From a checkpoint of a small mixture-of-experts model trained on Wikipedia.
Size: width 256, vocabulary 8450.
Training: 763M tokens, 5143 steps.
Below are experts of layer 4 (counted from 0) of a mixture-of-experts language model. Rows are named router (the router's row for the expert), up (a neuron's input weights, with its number), down (a neuron's output weights, with its number) and show model dimensions 0-255. Each number is 128 + 24 x the weight over its row's rms, rounded and kept within 0 to 255. Numbers have three digits each.
After each expert's rows: a language model's description of what the expert responds to. This comes from a sample of Wikipedia text that the model never trained on.

# expert 28
router:105134138125125143134089140129136112139136148114108150140126107096151134131149112090138119181134112111134160141120141124137140169102156108132148161119149098115126140087165117151132122166138101190108115125088117128127172091138169088108117086109125141097149131120096132124131140155094147123112160109156156135136113130141086132129137089143103113079110119109146157155179139102116115119122142119141162132133148117116126147130046118127109106145153161124121138105116149146131098070142091123146141114151151128154090146081127133119152169151123125160088136129114146136157157127130077143085142146161171164106124147188168083127115119103152145081144142147183138112111125142132130096102148131102144185139091112144144154107122122113166109125132125102127125126110085194130160167112140
up0:108131180117154126166119149142164123157152146107110066132147136138141135109124123140140127151123145169148178094186124135117121140092129119148105111140130167129106162110124138159127126128137116100135134102088151128083118146139134061137152135099164165139155121120142147093132123132181142106088110100140184090112130144125106130115186172102107134111087161126146127114139114123116102131153114132105115096158135098146104127150132161140074117137114110146116131121075153102145106113105148148126132164116111108138142116146117114053114139150151111088104145112153099119130100154122123148167097142141140153137132157150142143142130154085097096097099146164148099123137142140095180083115101113160114120168120130108125086128115156090139119096140127106130170124134096137077110119104161
down0:151127090169131106149091101082122106143132103079113131104152099120158135125142183101188143188118100158121124139097122129123118161121155091111157124128161110148114083099125125124158141152156075096130155115147113175118144087113157141127122087091125110126150115094155115129110132124148119106150111151124136148106120148142114163120133123119117082133152141128095109103107106082118101129160147118142160173127122133133140098135129153177161138126127151097150117156123116094145120111117127121126166145194147154135110133092133094144091103102095151122121130101088109113184163135163150073124130108105150121115139132119138114145116143093167178112129146137150124120068150120139104170093111114191136120108102131089148156116120155113115121151145139139150105157133124139134126088132119
What it handles: Possessives and articles before a noun, mostly his, her, its, their, 's, the, as in his wife, its fate.

# expert 48
router:134076087147151145122075130121135101075146120103139158090129149140137128135119151137131095150165097136109136138102108093136162108163159126103157129106111124128116123108180119121148097169127105138166091095130122120137146124159126110126116119142167120128088103147118095108109126129116153170144121141127121121132131106115100139074096091114106132149134143116147174170144107077106090146125123120131144151141177103103124131130084148127127097137110131116127124134115128127132147066177111120142151128152165097174115144140127150101199147156078161156087146183112089125125161115121146143074129152130138149135088125119143107155140171073127110152150133123134134114145119127130099076072120109120144160146119121145145108127131145128110120118158129130128106074155096171156123114109146
up27:078146117169144189153112090092122081130089109150133114155117148107133147168137149142153115135117091099127132100113088124095129130122155124078140118150112110120109130138110117121116162106119129171151115138136096109079152115131139098144118129120158088124098140116149107113140108130129139129128137115165115145158115144121132080156081141085125147149090116114098123130110155118105190161102151151158190121132081112144137134150108109140105118089137102150166130142130127105099123157120145115142113112144121156120097098115142127128141169115097139160115102140156179104140138152084121084120138144153154120149097117142131146095134147138102123133141142106107156135075176141100161138116157087155137122102102106094167118105156130101165108110170167121116101152137104117188078132108132
down27:144149122155116123090149148091126137070109111169117154120144145079161116088130170102185111131139111118152126151125055079143122130132138104093113142130132158134146130171086150158170140149138121127142082106142139141092136108118108069117141119131099173124153105130144112143128186111116144123129106134135128137168124150145122132123159084116104176172123136175126160093134139117152114166089128136103123147127123141131108150141154098094119122099137130133127139179130108136126109111108141146180192157104120139156106109077141126112124134131127138085096103125144148132113143081155071115171121116120123110103149146145098155108124174112116107140104109106161142138132127113139125148118081127159129125162113118136122099108126200155121120107145133134149135143134132178127126095119127
What it handles: Place names, nationality adjectives and name endings of countries, cities and universities, e.g. British, York, Finland, African, Hopkins, University.

# expert 35
router:151095113159080126163069137161150103108110160131116114151152144130157136120086107116148145142152058107104115133107114109158157114141158162135112130094123120108132162116153079127143102163119108115155141101105126122140115123159131111089140126131148150091126155168101127139082175103117155144091167122131139132108143092101126084129137096106125066131122128084149141129128123110129126124110123147162134145166156107129146156089078138158152133128112137123107162104067097156158110107148126086126174124163149096143100135116091160101180112129059156136117155137105129120141130110127127132141128125131129133154128148111123122112126128131190099109151144109133119154110100130131096104107137112145158117171112132161159118104152126128090137107149119151116129079108114196141133129116138
up0:134136109125122087153123134101119142151120148136110120167147127109129126119104108177134155130120083133135115156126091172100125148081102157092124075127112154137110125128093103154115116150171121133174127158069085141112149129137112151130075113140159151149142148158136154119097090146138094171147114104110122142128094187172131115142137100150158103109115150154088133101141152089148127134126098109161096137136118120130138169110161091084131131187074145121134101178155126134128175117167107144136199101145118162121115139144091135077104178094142172159151113134109096146135130159132119141141111112144074151116124109144134122129122116118112151132127130138105163136145142127135123144113105107126118127126150130119124100127103132159147149151119118145126153102087149108091139116106082
down0:130147144109108097139104066136102158131097142104113157118158154133148069122120100123113142146120098109164128137144090146129126160153070151145112084135110170119104131137130108077116135154121124153162157144113118141163074134127143132116104134108167130129123132161131107098113099105162126127129142082111175095101139101117129120116154067176147156120135117136107113143088171122125103112087103104127120137113137098092112115113142092116143184143109119109103086164104064101125126098123129140140129120107129113146087133117126114111086138123129063117138079137128114135126182124160119136114169137137182159197162132108152101091107127151123150131150117164124117149167094137146114145123128171178150132153129115130162115127115125097132115101124120142134150116103129138133122141132124
What it handles: The words the, The, this, these, new before noun phrases, especially appositions after a species or event name, such as the Cuban racer.

# expert 45
router:111093099107145137142110139117134096118149165073132132118123126123151123139151154126151164147125132089125136146071133097176145156137152128105182149125153148134102110117112086107161125142137125182118110129153133144118139125112120080064121113137110145122151156127118149145123134136107143126104160147140134126126154098133073077055109148143120150105091115132113155146198147138105101100132167146136153153131121085119102143131113198151138136137125154125101144119118130117122131133121127109106124149133165111165127142089119195118149127128102140143114140158137115112143129074107144125128154119139114178176138149166144138122087144143171120152120129083151119143142142100069154125129193096140126131152129122128167125144143146100136139150139085167107154096112111111146113100110133
up1:132109109114110147160113133120083162110149120099198144086088103148138093110165105117124136155146115138095126109137120121147145126139099127107080125148135145089137135130149094123124159121106101094120157119137147137117098144111140112073139097088121110144126107108154129119122134136156131175096170109158130147140124130089099115116138149145144130144155148109110125188179122144129120082131135076159168139148130155121064119119102179135141123150137151134125122130103108122139112119077146170073128129122158144115127103146092127116145132137127093148118071155114128153108124175147109113118144147123133097157156134186156158104110103136098080126077119106146139144127129095128124147160101137144107125135076154114161126090119130171087135171167118144132107153160112121094127123104130
down1:162130123171121145131134078117086110177111080150141167110162162080096092119131123134161152116144149135119091128124127102136133130135116165128153145166145193111128127125123119150155145139118142103108104089170118134132101133133101117141107138139120120155112135168130203085125149076142088124104160146140122103158132115122080128170133168126161146138129137126096126194150085151130101119139185141148158134117098151141126124120115171140142151161110110127113134086139121120100152144122133102124097100128122137139112103130135151174154114108115117086093123132139100144160132126133139072122106130130116111170151170137123115138119128130129099096172151137100116117107173114113173153150142112149130133095094117123135143131084100166089144115136156136113116130164106061112127134121125
What it handles: Column headers and infobox field labels in tables and lists: Votes, Total, Date, Notes, Candidate, Scientific classification, Kingdom.

# expert 42
router:119120110124116138171100130097125094109160133098104112129137145109106107145164117144109149135136141109136139122128105149166139187110149179116128137078115116133097111111161164141178114159104148144112091117169129126118142127129149120132107144135159106132123121135068132161103159140155126133107103100122149108110132079133108095085140089153124092138143089105130161162183119119131096113109174134153152137162136087124171136103129136133128111164106121136084144131086150138161099123134112085093131122157184097150122159096110119135169148181146160118093130133132142132141150145098126173093119133159108118119146151165132100163089153160161093125154126156134116151137077131141126121113133095096139133140156107126093131107137131163133126132167090154158134106151104173145125130184126
up1:142094137188140150130148103098122140094151107120133119142100124162129126090145088127101100155144122149145134154142123151110131109142093158131142133114185145141117122129163131127167156134135147123099129153162138126127158133107148129117097125143125127073136154109148102143124129119129140141098138142084116160144129179119107144135142130106137174121130112144124137117075116115148166106152162134099092167106125138144127140123144155152134114118114142081125134152109135099142161144119104164125139087129143128169095136112126124103171136094173168138120150124175170128100150144110163075132141106152145138106138118090122133128111155163077132135082142099098116096150130137117153137131119086155113104122143089162090111151183129153126139139157067149137093127196039141114109115134123
down1:073114138129115120147136133168139146058117108132127083131149124108142137129144134105129113141103123108111125084097118115085142141112116129136168116105151136076149160103104113133135156162084135081120152135123125067136107081134124149160146147137137134117072138104172158110132074134149123151131102101118144158131178103104119135116126146144153159111122118139126098103106136109132145137123140133140141141138088132111099121105188141143168094098096142105148150133123123159150131122145155104160157134098187146144170114128128139172101155145142088107134088168086141126121113178145153152145120148132147133116130116121134107099105137132126122072147114101096133146117143176080110117144111127076123119139129093152142121103121104131139140147126072111153061165094115118119165140135121
What it handles: Word-internal pieces with a vowel and consonant cluster, inside names and rare words, e.g. st in upstairs, umb, ett, inn, ord.

# expert 27
router:153134141142153147134107134086136110092170155081123083125123155114148128155091124111122067115112122089162115160087141112154135165175145170129125143097128148122088131116131116137155099191110117102156121107145125102130084121146123089161103124113138138112105145134147126127105144144111176127109143113127130151110109126147090116104120129123146126153130107129117166131152127107089134093140149122148171103147117084095125163132077139169147109151130159153065138094153137108135155118146141090105160079184165100124120139114070122138144151124126123156140144151116122144162160135101109107117148169141161128116137147159130123158095150099136135082136117139146094137111127129081135133097169122115117135154122109172144136074103137128124101151123107141152108123109118154186174125126116
up0:130126132156100147175139100161124118140135143084135116128190117094127158122158168124130120130142129078132123093107113149179123172152115132126130143129148146190122069148121141117085114127110153125133141133146152108157082104145137131148127100164102150139128160154134155111122157119155143135171137108140094127080125139128125121151166108088188119120120096139124115139090113063143124115130182168114144128112152141099105128149147147136124137127105113144122095110139149113161136141187166186151104137108150106112129160087124126156147101113111080118118092099134089140147102122126107138187098106099138111132132133116163138128126152130133147117102077093148120152106133140135159128084156121090147139153107138093143093145128133139136102153116150128132083113142174147124147103124082
down0:156153140165175171123156136143095139093145131147136173128158077102123163127118155136143112159107121121157112124151163090116140091173100182102123130180095151158172116129112151099152096129135123118162175151152159134116129100127128123134134087095119087127118130115115134126166130171120119188113086112111108165108130134084120144130160156123159130121128114155116134140148129153122124145140124140128147157094094114118144155097135111130105155160130150154094134163112142117141161050088150158116140109131165139174084142115128152126106126141109125143088116143121159142161098163112110141141159143111109125110100108093124150082149115143164094170147116120104155120154143120083143136103130123113127110160123109113095080153131134135123123139122141135106140148161161149106136089084156
What it handles: Word-internal pieces containing y or ending in -y, -ly or -ary, often in species names and surnames: pol-y-cistronic, plat-y-stomus, Part-y.

# expert 61
router:118113135152120139139069146116102118104127117105104119127150114118153112095130122149109090130148114112109122138120110157138118151123170126153145170108127134130061129148159092150165120142126129137115092115113099136126173140156131094115117106117179130078107122151127086153098100153127205150125137108183180162128096111126107100115130149116115129151114137094132182122183129084115142144155145130143144110139122089125153165169071166153131128131092160146114124112117147142139089118148126122124154128135149110147057147125126121124111110125093160162101123149112096175108153076084127121108146160114131123142103130161120109150126135128161126136140143117140119125103117075120109131095146120133151137128145084168128125119153116125138128106164091126114085099137139199136144130125164
up1:085133125143175113184147093165131169084122132172103105151178106135098120131103117157152148147073138144112103087098109099121162151134128152169066086113143107092116141147093157134143134113136118166110139131128100164107116126121090141120166129125141155108157084121120106091160143138083150151121121131120089124163121122119092118113133093142160159120136130149114099116147131108162133081123182099085153137136148168115110137122116135172158126118117137120146133106129154082144162135162131114113167134169144120107148169161114166135144126099149129142126128148162137129129118174145138174170127143133144149135152143153151104110148085109128149143155159127102140135135120115109140118105122170104153136136114090160146126101124138126105134105146134129119166110145126187153089117118082
down1:112140090159129105183145115147142126106140138098105117131132120181140142153127119201141131114127122126165114099123087128107117144114166137157083122118131108151125123181085130128122114102129137104113131099122110106145111110156116135100122117078149125127114132153131121086130117082119117145134152117100114162129123119118132130104096085111179127105141139185122144132107116116200118134113176162141148166107156146135095114146066117099110103141172167136167132092128113151139153129133093154106132135151165164150101113124104143098141136157079146137125137123112133104131140148132144134184113136128125124124157157134131110107160097137089153114133149165116164173122143102130171155152135133121145177123094094168152134109102134139146118112172154164116190120139114143114148150124077
What it handles: Final vowel or syllable pieces of personal given names and surnames in lists and tables, such as Gianluca, Pepe, Vicente, Petter.

# expert 15
router:169141157144140149143151139107135131127182156102096141115149142141141116145142134114109160128140120141109159107121112109131162175099165174106154105107151124141115114145144133100153137156173072138130133105103152138137146130122118109123142075141163106086091139129093119187117113166113127137135138094169129127102113119134116108115119090148135107139114117091097170145147105104090129128131115076182187124123142099106140128145082139144156092168133168123110117120113146152124092107155151115103110106150114089149088118101088113116153156152125176118107135154086150135119156135110137136104148165163095128160120170152175140166120181138153113123162146091157126136129148143073110139122160094101125156141120107152120121115141121142137117163153099119161092114122120133140118122170111
up0:116158159148122114105103131135117144113109153120190133137102132129147105146136118132091126150111162102157115113131155103151158133118122116096154125175102161136075099155156143136161124142139099144100144130093156124145165144094149107147125110137103121134139143129152117122121101120129137129102136116107148102107095145118115114150149116159152133047130171126090130131110130103102095120136127137159174132073119130134083171155115104102150125181073125136096132144096108140163144139143099139130154100057081156109100108138136143109138119126093148131163147129101125111118122136147137094094097088163155106128163138090146112145136104132148083142103167122128171169093104143143102137124114152140131115140139152165159120133110125111105127091114096123176101140086160110183125170142136
down0:150136086163143113096130151096128145135099107141103130152120117166176133096118138094119119098118151124092138130149137129132113166107127132135174123140156171123097151136134193116131150139122141111132123161121153125117144105121121152136126139166110118114111151183180150129101119135171161144135184110087071135125122085135168104184112139129102134088105135107130144177126087107164133112137135137146159144100139160150128154110085106138128129125128138124151118140092135170150175115108098158130150134079121155091103133113116115111143122130148118132135163165125135111101087071120164098143127169119112120146126105093102094120117133152104142104113124126118152080139130114133140099132102157106134074148142172160186097142105129114114112126143121108129137126107076116152114094182141
What it handles: Indefinite articles and determiners a, an, per, any, every after is, as, on, with, e.g. on a 100-point scale, a marine gastropod.